{
  "activation": "gelu",
  "normalize_top_k": true,
  "lr_router": 0.00103,
  "norm_eps": 1e-05,
  "lr": 0.0176,
  "grad_clip": 2.0
}
Below are experts of layer 3 (counted from 0) of a mixture-of-experts language model. Rows are named router (the router's row for the expert), up (a neuron's input weights, with its number), down (a neuron's output weights, with its number) and show model dimensions 0-191. Each number is 128 + 24 x the weight over its row's rms, rounded and kept within 0 to 255.
Before each expert's rows: a language model's description of what the expert responds to. This comes from a sample of Wikipedia text that the model never trained on.

# expert 9
It responds to: Starts of infobox and succession-box fields and list-item dashes, such as Preceded, See, Personal, Genus; also the letter K, of, new.
router [140 193 159 147 136 116 132 129 166 183 160 124 143 117 118 116  92 121 189 138 137 134 115 105 155 149 111 140 139 190 120 120 121 143 149 176 168 107 128 135 130 151 149 158 130 115 126 166 174 147 153 147 107 146 175 110 106 152 150 172 132 103 134 140 111 126  86 137 111 144 134  85 127 135 127 123 129 115 106 129 156  98 105 105 127 143 115 146 149 131 155 132 147 132 107 150 132 102 109 119  94 161 102 109 106 147 140  85 105 109 121 197 146 128 108 122 150 147  90 134  84 153 127 121 127 129 110 112 125 120 107 128  97 134  97 143 151 140 134 117 138 103 151 121 120 170 148 151 127 120 158  97 154 121 155 101 151 136  72 110 126 181 104 170 100  77 107 144 123 151 142 115 120 148 125  77 125 124 138 124 125 150 156 157  85 110 141 145 127 143 162 112]
up0 [129 165 120 122 146 121 110 106 158 195 142 159 135 163 112 122 142 186 127 128 154 131 123 105  95 117 109 120  94 159 104  97 118 126 114 143 176 119 116 124  97 152 148 108 156 149  90 135 133 161 130 114 106 147 138 127 135 180 127 152 121 168  84  77 125 129 131 157  82 118 108 101 123 127 100 142 113 143  73 145 127 119 120 119 153 128 126 112 149 136 108  98 133 136 152 125 129 152 155 156 113 106  78  94 100 144 159  99 123 110 173 114 177 125 124 101 173 128 105 160 149  74 159 116 135  88 119 124  69 153 142 119 126 137 111 118 121 145 128 137  97 133 134 115 128 107 136 130 103 108 141 151 105 117 122 117 145  98  77 162 135 107 143 145 101  91 141  96 151 143 144 156 121 106 130 162 123 186  94 119 104 119 127  93 119 109 158  90 170  99 129 118]
down0 [168 158 133 165  93 200 110 139 107 134  79 149 121 132  88  89 137 124 116 185 134 140 159 135 147 160  93 115 102 111 155 134 125 105 147  87 124 141 114 142 159 116 116 118 126 133 136 134 102 105 158 141  91 125 138 132 158 141  99 144 165 145  74 104 144 148 139  99 109 169 123 147 162 152 136 147 197 131 101 141 105 153 168  95 195 119 139 126 148 181 140 118 120 159 113 152 153 169  90  87 144 110 104 133 119 135 150  89 125  79 101 113  69 113 145 126 178 149 136 103 141 172 121 142 133  93 113 144 116 147 159 128 115 138 104 123 144  98 116 130 149 156 101  49 147 159 137 156 119 133 126 140 100 138 147 143  97 122 170 119 155 100 137  95 100  90 165 156 140 124 115 158 149  98 129 139 146  97 129 104 104 144  97 131 121 133 105 115 161 133 125 123]
up1 [116 145 114 150 120 150 117 136 118 131 124 142 101 160 128 146  98  92 132 114 160 140 157 180 126 138 145 109 133 135 128 126 176 121 165 137 118 109 135 135 105 142 130 124 163 141 143 179 135 120 146 112  96  84 109 128 147 142 108 161 136  98 149 159  93 145 128 150  89 135 132 167 106  98 116 157 143  78  89 116 120 135 103  98  94 128 117 102 155 145 158 155 146  83 113 104 111 126 179 109 141 121 126 170 148 150 148  63 155 102 140 123 130 136 121 131 132 171 140 112 142  95 140 125 117  89 127 129 102 128 119 143 115 175 138 128 147  96 142 152 143 124 102 139  89  98 131 116 116 138  83 157  89 130 128 117 128 163 146 134 189 125 167 161  93 161  73  95 142 155 135 125 132 135 138  84 136 130 166  99 116 126 124 119 109 112  97 149 163 127 127 149]
down1 [109 113 102 130 163 100 146 155 129 123  96 141 137 163 141 111 159 149 144 112 114 101 120 103 118 124  91 147 118 161 101 116 130 134 166 149  93 128 137 103 113 110 114 122 143 158 157 151 125  81  96 134 122 153  84  82 125 160 112 147 122  98 140 118 201 137 179 142 119 133 103 151 132 137 116 173 124  99 139 149 142 123 165 148 135 140 146 102  66 166 158 107 141 118  97 100 126 148 111 160 171 126 144 140 161 142 118 168 147 135 141 101 194 155 125 100 104  81 176 162 125  98 137 105 158 106 145  99 136 128 122 124 133 144 107 107 142 151 151 136 160 133 128 121 124 143 132 105 140 115 149 127 101  97 127 159 155 102 147 124 131 149 160 139 140 106  92 105 108 122  97 122 119  89 107 135  99  95 175 129 151 141 124 107 167 124 148 118 111  99 143 131]
up2 [122 137 158 114 109 115 128 147 183 107 125 160 123 157 101 135 148  82 174 168 127 115 109 131 138 137 154 147 144 154 110  74 119 114 107 109 135 121 101 136 122 105 121 118 106  92  92 184 148 156 129 148 117 112 123 118 142 117  78 155 161 130 156  92 146  94  98 134 115 112 133 179  82 109  96 139 126 123 112 112 134  91 140 110 138 106 134 114 129 167 134 117 120 150 113 153 137 128 116 137 157 156 101 165 149 163 123 155 156 132 141 144 125  87 145 124 112 173 114  99 126 151 115 119  72 115  96 157 119 105  73 117 110 181 129 156 130 119 145 145 151 119 144  82 142  94  80 134 110 117 142 169 175  71 157 102 146 115  94 137  98 148 126 136 102 129 107 137 110 133 129 185 107 130 125  81 186 139 133 155 145 123 144 175 110 166 161 157 106 158  86 115]
down2 [141 144 107 112 133 196  97 117 125 118 105 158 124 135 123  94 122 138 127 145 170 145 128 156 142 139  80 103 167 158 173 136 131 122 142  78 134 153 145 145 137 125 152 124 119  90 139 120 159 106 102 118 157 170 141 127 117 116 148 133 137 150 177 133 158 123 142  89 114 105 150 153 119 130 129 102 168 112 139 102 144 124  88 127 142 143 152 111  74 148 127 157  82 115 109 149 140 122 114 118 116 162 138 141 114 122 148 100 152 152 128 138 143 130 105 132 109  89 138 167 138 120 143 120 101 110 128 145 138 143 104 154 138 126 145 128 117 146 101 114 156 113 131 154 143  73 196 123 111  93  97 146 133 152 141 151 118 121 119 126 175 122  93 124  66 146 145 151 131 119 161 144 101 128 111 126 167 121 146 110 124 127 153 113  91 139 115 140 135 152 100 128]
up3 [162 127 123 127 147 107 101 144 154  94 120 113 108 139 130  94  97 168 176 134 115 173 146 145 120 127 116 134 105 177 123 144 136 118 121 152 116  92 161 120 137 148 108 131 139 150 157 146 129 142 135 113 123  90 152  91 129 119 129 148 151 165 130 109 124  67 116  73 141 132 128 138 129  94 139 112 120 124  45 123 129 145 117 167 135 125 117 104 176 103 126 136 160 103 146 116 126 131 129 115 128 137  98 182 107 176 134  76 111 103  87 125 141 106 129 119 157 142 118 131  92 117 154 140 112 149 137 109 113  86  87 122 100 152 131 152 138 128 134  92 143 104 120 100  89 139 119 131 138  68 131 106 142 152 208 141 144 143 104  82 137 113 117 115 114 155 157 101 143 177 109 133 126 143 104 132  94 131 185 113 119 141 130 110 129 134 121 127 136 187 152 106]
down3 [131 143 123 163 145 164 146 101 133 168 149 105 115 143 148 106  90 139 176 130 155 116  93 115 161 114 123 151  73 137 130 149 150  68  77 139  83 117 126 103 156  87  87 102  91 155 112 133  85 151 144 121 155 118  95 116 156 114 111 101  98 139 126  98 133 137 158  96 140  93 129 131 113 112 121 155 124 102 112 122 161 107 113 114 112 112  94 141 118  94 139 154 151 152 145 112 125 139 107 137 145  99 115 133 115 137 156  82 122  99  82 142 102 144 154 131 172 168 142 134 162 124 119 129 113 149 102 144 126 101 123 148 126  98 108 107 116 110 118 109 126 128 156 171  86 159 154 138 158 133 121 169 130  92 142  75 102 123 137 157 104 130 141 144 155 122 110 115 148 122 118 123 102 116 122 147 121 133  97  95 123 132 145 104 131  98 150 122 163  99 150 138]
up4 [120 134 119 158 102 121 110 104 138 107 118  99 144 122 104 160 166 134 169 161 161  94 125 142 155 152 150 167 144 139 136 157 140 139 149 139 164 138 110 113 122  52 179 160 135 136 125 151 138 124 139 159 118 110 135 134 151 106  97 136 137 115 129 161 137 181 149 134 127 103 135 140 122 123  90 155 142 126  90 146 153 114 122 144 131 109 187 114 115 142 134 119 102 127 149 100 112 116 136  63 121 129 113 154 137 164 125 156 104 131 144 101 150 156 159  99 112 114 115 134 111 149 129 128 161  52 117 120  76 110 108 120 117 131 102 118 133 128 144 104 104 164 122 120 132 139 125 136 112 156 143 142 132 167 168 116 100 118 128 159 126 185 114 149 103  64 123 113  94 115 110 135 142 101 132 172 148 125 160 152 142 130 113 117 114 138  88 122 115 152 121 150]
down4 [150 129 125 144 147 143 154 137 131 123 140 137 117 142  91 130 134 135 106 157 140  94 107 190  95 199 121 130 128 148 117 123 150  89 141 115 104 137 145 154 126 146 179  92 120  85 177 121 107 172 132 152 140 146 173 129 126 150 116 175 145 133 140 149 109  91 133 150 129 151 134 131  79  83 142 144 129 117 107 100 144 110 149 118  91 140  75 137 164 179 119 176 109 159 157 104  92  95  95 119 111 131 126 119 131 118 128  80 112 115 162 127 146  85 118 137  92 103 122  94 138 142 147 135 102 157 183 151 144 145 117 119 133 140 136 140 111 118 137 139  78 123 134 107 112 123 146 128 125 148 146 123 165 120 131 144 102 183 148 164  94 131 121  74  94 120 157 119 140 133 114 145 110 147 106 136 143 109 142  95 116 129 134 116 138 145 106 109  89 104 157 151]
up5 [ 90 157 118 142 154 122 142 155 140  89 101 125 159 132 143 148 100 132 136 127 110 124 149 114 119  78  69 115 105 137  76  65 128  86 170 120 151 163  99 157 151 116 154 134 150 139 168 166 166 112 141 141 139 111 156 163 141 177 158 146 104 125 139 141  97 120 138 143  85 107 159 118 101 134 107 134  98 136  85 128 102 129 116  94 126 145 127 111 150 139 143 151 139 127 139  99 144 172 105 116 171 152  98 104 155 108 142 114  94 147 141 109 155 108 126 121  96 149 101 140 115 135 153 131 137 120  66 157 121 112 154 122 146 165 135 141 109 142 128 113 125 118 127 107 123 164 158 109  92 119 140 136  99 122 120 130 125  88 101 152 115  96 115 132 148 165 146 167 145 133 145 156 134  84 122  98 140 125 111 109 100 164 155 171 134 107 102 131  76  89 119 143]
down5 [185 131 115 125 134 125 122 136  94 137 103 123 122 139 142 107 167 124 106 134 100 119 132 124 161  88 147 135 116 155 124 165 129 138 152 122 156 130 108  94 116 118 120 111 105 134 141 108 132 107 141  90 117 159 122  94  49  98 164 157 112 111 162  96  97 147 144  73 108 108 114 150 147 158 105 116  92 150 112 107 151 157 136 133 162 162 158 110 174 133 162 125 148 136 154 135 131  92 102 107 163 145 123 147 131 127 161 142 114 195  94 129 145 146 121  83 133 158 147 139 134 131 135 184 118 108 134 104 123 145 124 143 135 115  92 175 134 127 127  99 118 167 111 105 148 157 153 105 155 165 146 125 108 144  67 111 144 140 153 129 127 161 101 111  72 148 156  88 121  96 104 137 161 109 122 144 150  89 102 122 128 107 119  91 128 128  99 123 102 159 127 143]
up6 [154 129 126 109 160  98 127 113 150 129 150 140 112  93 112 148 100  91 149 139 153 138 150  93 121 129 121 154 101 168 134 131 121 120 158 113 156 140 131 125 181 121 129 175 123 102 130 141 105 158 124  91 101 105 110 142 106 123 127 141 112 106 119 148 118  92 138 167 159 142 137 128 112 106 131 159 138 110  83 111  51 135  94 130 145 148 179 134 134 173 113 123 149 127 121  99 111 121 145  99 180 134 117 126  44 181 127  97 158 106 151 159 176 107 154 127 102 153 138 159 133 131 156 130 127 172 110 122 121  99 122 117 131 124 158 118  98 123 130 130 161 121 181 122  90 171 164 101 146 125 142 184 128 138 138 128 124 103 121 108 155 115 130 166 134  98 153  88 174 178 103 111  76 125 107 154 147 126 103 121 150 108 103 154 112 134 123 182 148 134  92  76]
down6 [177 184  79 124 128 110  92 106 120 119 130 153 121 134  50  82  97 110 143 115  88 160 172 116 129 110  91 128  94  90 129 112 140 150 136 119 117 141 173 163  94 132 143 117 105 107 160 104 144 145 133 111 158  94 148 134 173 122 160 174 111 129 122 139 153 151 187 107 159 103 147 120 102  99 161 140 104 118 151 121 147 104 106 107 125 145  38 133 151 124  90 117 113 110 141 142 152 157 197 122  85 153 127 147 137 155 156 184  98 150 137 115 130 149 114 142 159 169 106 108 114 148 142 143 148 134 119 151 114 118 169 146 134 127 105  63 124 137  66 119 101 101 133 146 138 137 131 136 105  86 144 122 110  92 136  99 138  85 158 105 130 117 107  97 131 150 136 134 116 114 119 132 128 123 135 174 121 126 109 135 132 101 116 122 153 154 103 130 132 142 105 129]
up7 [128 131 103 128  99 122 122 187 118 115 140  97 109 119  83 106 100 138 111  87 119 101 124 107 127 160 114 163 172 175 137 134 146 144 139 141 191 125 141  87 131 134 133 101 105 153 107 106 100 131 116 163 156 136 121 138 147 137  81 180 126 141 136 140 134 141 149 173 136 147 187 134 123 102 143 137 128  88 111  97 106 129 146 162 145 133  85 159 157 140 177 147 134  87 148  97 128 109 131 120 109 143 115 102 103 135 150 123 125 119 135 124 125 160 142  78 117  90 119 145 139 141 168 123 168  91 116 120 151 144 141 104 123 125 148 131 142 109 163  76 129 118 183 137 138 179 129 169 123 136 182 159 123 129 113 128 128 118 105 134 168 108 116 162 114 140 104 191 134 156  77  92 130 159 166 120 129 139 173 117 104 117 158 140 121  73 121 142 169 178 124 146]
down7 [161 157 145 119  83  88 153 143 126 137 110 157 108 137 155 159  92 131 147 154 150  93 127 191 116 146  86 108 133 200 158 109 151 138 136 127  87  68 148 111 115 157 148 166 137 143 127 133 152 103  89 126  93 184  94 149 155 142 114 144 144 110 109 114 163 117 132 115 111 126  95 165 133 163  98  77  81 123 131 131 129 109 124 130 141 105 126 119 117 164 143 130 126 149  95  87 143 166 121 156 115 151  85 115 104 106 145  87 100  79 165 129 133 131 126 122 159  88 148 147 136 156 117 147  70 123 111 147 150  87 101 109 140 129 119 126 122 163  80 130 102  92 112 107 135 130 141 136 136 138 121 153  95 147 173 122 150 163 155 112 109 122  98 171 153  93 103 113 161 138  97  95 117 108 108 144 145 148 166 111 152 140 120 135 126 112 152 136 163 133 164 120]
up8 [147 115 149 135 145  52 121 140 126 141 144 112 149 115 142 102 158  97 149 170 147 173 129 128 120 128 121 140 125 177  92 118 156 144 145 106 173 131 130 119 147 116 147 166 154 113 120 101  73 108 145 161 126  92 136 132 134 157 142  82  94 130 142 115  96 137 159 110 111 139  88  96 140 148 168 156  56 112 144 101 133 115  89 139 136 121 167  89 147 139 111 106 108 133 150 169 115  79 125 148 119  99 120 120 138 170 123  99  96 114 118  97  93  84 149 100 142 123 142 134  99  93 148 168  97  97  95 113 112 148 109  91 119 144 147 102  89 109 128 133 146 116 136 135 122 157 105 137 153 115 116 168 122 140 125 122 161 114 123 162 166 109 148 139 136 112  89 157 122 138 130 127 138 138 110  95  77 157 138 149 128 140 166  78  67 144 118 147 148  64  96 143]
down8 [163 169 117 110 119 156 124 107  83 127 103 175 164 107  98 114 128 143 148 133 126 121 144 136 117 129 118 133 132 154 118  86 116 154  88 142 120  97 148 141 163 145 129 175 136 107 136 148 142 109 131 160 154 134 141 152 154 158 147  95 141 117 149 133 156  80 127 152 105 129 106 111 117  98 112 141 164 124  88 134 103 134 114  74 164 118 105  81 127 174 128 132 164 132  96  75 116 128 119 101 128 168 128 131 131 113 121 143 119  66  72  98 107  84 128 125 170 128 125 134 115 112 101  94 132 134 136  98 146 173 159 122 121 134 124 138 146 139 134 101 111 124 144 121  97 101 110 116 100 129 124 135 138 143 101 149 135 119 122 164 131  99 121 105 112 121 111 163 157 112 152 111 165 103  60 117 115 127 107 132 147 127 144 151 146 103 149 108 134  93 134 135]
up9 [116 122  96 131 144 139  93 109  97 106 136 109 147  99 155 122  93 126 173 127 130 158 135 168 108 109 104 130  87 165 143 146 164  94 137  93 133 136 127 116 151 141 112 141 114 112 140 140 117 179 150 130 124 147 130  95 117 170 129 174 153 133 119 108 115 108 130 106 155  89 116 155  73 113 101 158 118 106 107 112 132 158  88 145 113 118 158 108 157 147 124 124 159 104 142 108 134 127 149  74 104 174 101 127 102 119 151 116 106 111 180 110  98 127 131 162 134 113 120 198 115 126 138  97 146 113 116 114 100 105 100 128 112 167 171 119  95 141 146 137 152 157 147 150  82 147 111 111 164 121 117 129  89  96 118  89 135 148 106 128 139 114 103 130 105 104 137 121 139 127 134 146 146 155 164 114 134 186 145 123  95 128 140 131 111 131 149 165 142 138 107 145]
down9 [137 149 151  93 159 157 131  86 118 130 120 150 109 120 128  73 123 112 143 136 136 129 113 178 156 166  97 155 136 114  74 105 130 141 175  97 152 153  90 148 111 111 129 105 113 111 130  97 136 143 151 123 125 125 140 105  98 112 115 100 121 120  48  61 122 150 137 111 111 113 142  90 168 164 106 119 138 128 124 150 118 110 165 141 113 107 114 129 159 127 110 156  97 113  93  98 138  98 127 175 132  98 124  86 165 110 146 134 117 130 109  96 112 127 183 147  90 155 127 138 132 126 156 109  77 129  85  99 142  94 107 119 133 150  95 138  99 119 145 162 108 180 114  84 124 106 106 116 150 156 131 162 147  94 163 142 114 137 134 126 136 131  84 134 118 118 146 104  97 128 122  86 125 147 109 114 132 108 149 109 153 121 106 114 173 135 100 169 104 153  98 124]
up10 [141 169 121 101 150 138 120 113 170 157 148 125 132 120 103 112 150 155 175 114 100 122 181 130 119  55 116 151 137 112 109 120 112 157 191 139  91 132 153 151 131 134 144 136 110 105 100 129 153 160 141 107 138  96 129 150 114 183 148 155 122 120 125 139 142 133 107 158 169 123 114 127 105 136  98 155 121 140 125 163 121 144 109 135 129 117 104 117 153  92 137 136  91  89 142 111 126 137  98 143 127 124  77 151 157 121 133 114 120 164  81 156 148 106 129 104 114 165  87 122 119 160 136 120 109 107 115 134 161 107 139 129 121 131 124 106 142 107 150 124 104 141 132 121 133 127 121 136 140 142 185  70 132 121 161 114 144 134 129 125 163 150  72 138 130 132 125 145 121 137 127 112 114 142 172 118 142  81  79 123 161 146 119 127 142 116 160 134 170 134 171 133]
down10 [125 132 138 135 124 161 104 119 164 130 151 157  83 121 114 133 112 126 135 130 129 129 130  96  98  76 127 121 120 159 126 125 104 130 102 135 132 131 124 133 160 148  78  99 103 116 108 103 136 180 101 132 153  58 154 110 163 161  90 129 125 140  85 109 131 103 118 138 145 123 120 114 107 112 119 173  93 166 132 115 144 137 123 173 104 148 110 154 123 128 119  98 105 141 166 136 103 135  94 124 170 122 156 100 155 165 107 147 137 141 132 152 142 143 142  91 172 121 183 131 105 101 147 172 109 105 129 109 150 108  95 123 143 147  96 124 146 156 147 111 137 121 103 138 123 136 116 120 111 148 107  79 162 113 120 159  85 120 111 147 159 135 120 153  71 134 116 121  98 165 150 132 159 114 166 109 139 119 112 143  89  86 116 177 120  93  88 108 106 131 168 141]
up11 [122 122 134 108 135 111 113 153 122 133 122 115 141 135 115  72 130 132 149 141 120 130 101 124 127  85  84 140 139 104 122 150  55 145 132 158 148 130 110  91 155 125 101 114 128 139 160 109 104 108 131 117  86  95 113 149 129 135 112 146 110 126 118  71 130  97 117 127 112 145 170 125  84 114 130 104 133 159 122 110 142 109 101 118 150  93 157  90 110 110 121 158 158 139 123 100 115 121 140 122 138 107 169 133  98 183 154  88 140 115 109 162 147 121 139 139 140 165 105 139 113  76 118  98 116 109 128 116 112 116 126 136 126 116  86  82 172 121 132 128 161 103 133 118 136 115 135 128 134 147 125 165  91 130 107 139  91 107 131 131 168  84 109 199  76  87 105 131 134 144 137 133 117 138 128 129 141 138 125 135 171 151 120 129 106 104 138  91 165 122 111 148]
down11 [140 151 103 131 101 101  86 119 106 135 122 141 115 115 124 161 118 112 122 120 137 160  59 125 137 138 133 142 153 152 122 134 167 116 142  86 115 194  93 156 134 133 161 131 121  90 101 148 126 133 136 140 148 166 113  65 116 175 136 129 150 117 144 176 118 125 148 128 111  63 112 147 117 152 147 125 110  83 130 116 107 163 130 113 102  97 132 143 126 131 145 137 105  85 172 102 136 110 151 107 124 126 155 157  97 121 138 102 166 122 145 103 146 156 134  71 145 141 118 133 122 153 151 157 166 143  90 125 110  82 105 163 114 141 134 149 133 118  92 133 160  89  92 118  79 147 141 144 135 151 133 128 129 116 106 125  83 114 131 138 136 127  98 144 149 168 129 156 110  96 146 110 127 124 146 117 154 105  95 148 135 135 121  84 129 107 100  88 136 120 147 118]
up12 [150 151 120 134 164 137  91 120 127 162 152 135 156 131 105 151 143 132 147 135 145 156 144 149 130 116 154 145 139 152 143 124 149 114 129 137 194 135  81 149 138 158 148  94 113 132  79 139 116 109 127 152 151 122 120  99 117 126 109 125 116  91 102 103 163 171 113 109 106 104 161 134 163 151 144 105 159 120 145 139 116 163 112 131 142 158  90 155 104 193  84 118 119 161 175 127 123 144 108 139 127 122 123 136 110 136 105 157 103  91 105 115  97 133  82 106 109 106 123 104 130 131  99 134 185 121 102  78 159 100 111 139 111 126  97 127  98 136 119  66 158 114 138 118  88 184  72 120 137 127 118 156 177 123 108  98 156 114 125 127 138 128 146 113 129  77 111 151 195 169 162 121  93 150 117 153 114 145 105 162  66 138 110 108 103 140 134 120 119 121 109 136]
down12 [128 121 173 120 172  84 124 131  97 115 151 102 155 160 159 109 159 120 158 147 102 111 124  97 134 114 146  84 101 102 171 120 131 108 137 103 118 137 131 128 137  79 128 126 123 138 112  85 125  76 123 139  97  88 136 141 144 129  79 122 142  90 114 132 129 100 105 189 162 130 107 147  99 139  80 125 129 179 159 158 144 146  70  98 123 169 151  90 123 175 104 126 180 148  86 121 132 124 118  90 106 111  88 111 101 174 102 151 138 113 116 147 131 116 136 126 138 100 133 127 154 117  98 135 162 111  90 140 118 137 170 122 135  91 108  91 145  99 142 134 151 121 122 123 100 146 106 147 137 155 127 164 137 138 137 155 131 116 142 116 127 117 173 146 146 109 111 149 183 163  69  98 150 119 122 147 134  76 107 143 116 128 129 163  90 150  81 151 184 104 131 133]
up13 [135 124 108 105 129 156 136 123  94 110 108 169 121 158  66 148 160 146 151 134  98 135 102 145 144 153 146 173 188 129 158 128 128 107  92 122 136 122  86 130 116 113 144 128 126 138 144 142 162 111 165 141 106 128 123 121 145  91 130 155 147 128 128 126 206 156 138 104 159 117 145 150 110  85 129 120 102 106  73 133 171 138 114  82 167 117  85 130 154 137 118 129 122 149 132 158 121 106  86 114 157 146 120 129 144 114 138 129  88 113 119 104 125 134 118 103  79 160 138  99 147 112 122 164 133  74 112 132 124 109 101 164 115 169  89 133 164  77 132 102 131 129 141 103 144 118 106 144 142 121 204 168 136 117 138  84 140 144 112 128 148 119 168 165 148 136 141 129 132 121 134 110 135 137 143 125 174 109 149 162  87 130 128 122 106 156 131 124 122 121 133 102]
down13 [148 105 140  90 107 155 106 137 187 151 135 177 101 100 123 112 145 138 116 123 169 110 141 113 129 130 118 152 131 111 146 116 119 103 101 140 136 109 154 118 103 107 108 117 119 122 124 121 165 123 117 106 125 126  95 109 111 117 143 141 164 116 116 133 132  88 137 107 129  90 130 109 131 141 119  88  97 137 112 125 164 132 155 142 114 135 136 130 162 106  97  80 128 156 126 145 113 102 100 115 106 113 120 119 126 136 121 175 122 132 129 164 104 133 181 149 129 105 117  79 134 138 120  97 128 152 159 136 128 135 130  97 139 101 117 133 138 104  96 129 129 130  99 113 166 149 167 126 140 144 164 142 123 123 162 124 150 134  99 141 154 100 141 130 118 123 139 133 108 162  98 120 110 156 193 127 134 151 120 111 114 119 137 124 100 139 130 153 127  87 150 138]
up14 [146 125 147 133 101 142 122 107 120 105 149 128 159 137 147 138 130 139 125 117 120 135 106 135 148 137 146 165 130 115 144 104 130 192 122 143 118  83 132 122 141 126 116 113 130 127 113 107 149 154 142 143 142 128 132  83 113 148 117 156 139  93 133 112 132 143 162 162 128 143 109 146  95 130 111 153 117 126 131  95 138 148  77 167 118 139 139 153 137 116 139 159  91 106 157 116 154 140 161  84 106 119 101 131 107 166 141 158 141 127 143 133 149  64 122 100 142 145 123 137 131 119 171 118 115 134 159 126  94 138 132 141 133  98 107 136 139  92 130 113 130 100 155 142 154 141  84 157  52  89 137 107 142 109 130 114 130 119 145 108 141 152 139 134 149 136  93 171 122 168 135 146 116 122  95 104 136 122 167 109 129 135 134 187 167 121 126 100 140 116 130 126]
down14 [145 169 107 158 141 129 140 117 139 160 132 126 107 148  80 125 112 114 129 114 102  59 144 123 114 145 138 125 104 149  96 138 145 103  95 146 109  96 116 145 138 162 143 101  94 145 134 109 125 175 144 104  92 117 145 164 106 132 120 131 116 120 134 144  49 126 105 158 133 118 125 142  98 120 161 124 137 149 137 117 185 179  95 143 132 124 136 143 119 118 108 118  77 112  73 181 117 159 151 146 119 147 140 153 138  99 136  96  94  80  87 145 142 111 124 140 122 137 172 182  92 152 133  87 165 128 129 119 114 145 110 140 102 114 106 111 115  85 125 165 166 124  99 150  94 152 112 107 127  94 126 125 173 123 151  87 185 128 103 166 128 119 138 146 101 102 186 117  96 129 117 156 130 125 170 147 127 145 147 134 108 132 152 209 130 126 112  60 169 141 120 132]
up15 [118  90  95 129 135 152 114 122 155  97 132 125 146 132 135 126 136 150 120 144 153 172 134 135 120 103 132 137 108 114  96 148 138  67 125 116 137 172  96 180 143 137 166  95 167 144 119 133 158 128 115 150 154 108 144 124 119 113 185 182 124  77  93 130 104  79 134 129 156 148 151 143 156 116 120 153 138  95  98 109 113 148 161 153 101 143 156  96 164 151  80 115 173  99 122 168 140 127  82 128 127 100 120  99 122 117 135 111 121 149 153 104 136 164  86 146 138 152 112 116 125 125 145 144  78 154 112 117 123 130 121 173 118 135 112 128 157 131 175 119 117 105 145 131  88  98 148  85  69  89 154 153 138 103 101 100 140 131  92 124 137 146  80 116 173 135 115 161 124 147 132 132 111 165 111 121 129 129 170  98 140 104 128 144  96 153 123 132 113 115 139 135]
down15 [168 143 142 159 157 116 188 110 109  97 137 136 127 110 159 117 133 126 142  78  95 146  85 110 145 129 168 163 123 142 121 149 176 118 122 127 144  84 146 121 132 149 152  95  86 144 142 147  64 113 146 158 141 131 134  81 123 175 129 174 129 115 131 110 107 150  67 112 107  96  99 158 151  91 113 146 136 151 143 157 120 166 113  76 158 115 139 127 162 118 146 104 143 109 145 131  97  78 149 125 127 131  94 146 150 126 134 162 128 114 126  93  94 157 101 121 125 114 116 123 137 145 120 121  84  96 156  89 119  85 119  58 167 137 136 132 107 141 127  96 111 128 107  86 128 146 142 149 129 104 141 142 108 109 127 127 136 127  93 131 141 149 115 110 123 145 105 164 142 157 103 128 124 146 151 165 149 138 168 136 107 118 131 171  86 132 146 147 165 114 101 146]
up16 [158 118 115 134 134 122 111 139 117  99 137 115 112 126 137  97 122 131 162 146 122 123 131  86 133  94  93 127  95 147 131 153 146 100 134 154 138 127 128 108 168 126 117 134  92 150 135 166 118 108 129 109 193 111  90 123 147 173 111 160  94 103  70 148 156 122 139  86 141 106 130  86  93 120 108 170 121 148  97 137 150 144 102 140 131 149 125 123 116 134 117 155 128 154 162 125 130 149  66 128 113  99 149 123  91 140 188 160 164 143 164 126 107 137 141  98 113 129 106  97 123 130 152  83 158 119 119 107 146 120 109 153 135 140 148 152 156 149 164 135 148  88  93  72 120 114 131 154 116  76 162 162 135 162 147 126 147 111 109 100 126  91 121 121 157 115 147 151 116 143 141 144  97 145  91  88 111 185 160 125 113 110 104 168  97 142 124 126 104 124 162 169]
down16 [133 103 117  98 101 120 177 144 143 140 128 118 117  90 123 102 122 106 138 115 131 117 116 115 101 129  92 112 105  92 162  92 151 126 123 130 125 147 118 171 112 115 115 143 153 186 118 195  75 118 141 147 129 130 116 129 152 158  88 105 123 175 129 139 143 119 136 133  94 147 138 199 106 150 135 119 165 123 111 152 128 155 129 147 126 135  91 119 112  85 155 114 112 128 135 107  81 109 139 142 126 137 118 124  80 127 112 178 105 102 105 155 102 153  96 163 145 117 153 152 144  94 178 150 165 156 100  94 106 119 118 124 157 153 103 134 114 160 165 128 144 125 162 141 111  95 136 145 109 137  83 116 130  98  93  98  93 139 176  80  82 101 140 174 149  88 127 134 135 156 111  95 133 108 100 138 117  83 143 138 104 126 152  86 170 135 143 135 181 120 110 114]
up17 [147 116 130 139 162 109 108 120  95 150 141  94 118 111 107  90 166 137 175 136 128 159 130 119 135 124 113 140 157 110  92 128 103 144 125  90 114  68 114 163 144 151 134 116 128 118 160 123 122 126 123 140 152 129 146 178 127 105 157 175 134 107 112 175 145 126 132 164 103  70 109 140  90  88 150 128 153 124 101  89 136 119 107 137 130  76 145  96 166 141 142  91 178 173 165 145  93 142  94 125 122 139 127 111 127 118 144 152 120  82 150  97 108 152  99 149 119 142 113 177  95 156 158 118 149 104  70 119 150 119 132  91 138 152 144 155 115 139 108 130 116 122 169 144 120 141 102 130  88 131 138 126 121 134 174 133 167 105 130  84 123  74 106 145 123 101 105 110 149 162 162 110  92 123  98 159 152 177 122 134 139 117 131 150 167 102 115 126 131 116 122 137]
down17 [140 126 140 102 146 162 134 130  94 159 140 167 132 134 120 144  82 129 130 132  86 162 122 149 108 127 159 133 121 124 111 116 145 129 107 115  96 147 132 151 161 138 133 174 139 121 151 119 144 121 129 146 155 140 108 162 164 103 114  90 148 181 123  95 129 121 160 114 131 131 105 121 147 139  94 136 145 147 111 149 105 120  92 131 129 143  90 117 120 119 168 145 130 126 104 125 126 127 113  71  96 132 131 136 113 141 148 102 114 106 116 119 103 122 158 103 135 118 125  99 165 150 145 139 142 148  93 127 133 145  68 133 140 138 109 101 135 118 114  93  91 139 103 112 155 148  94 115 126  95 150 126 139 138 121 104 127 151 164 158  89 126 148 137 131 162 123 103 120 152  96 131 115  97 140 109 116 102 133 132 133 115 164 120  77 121 155 104 125 138 158 181]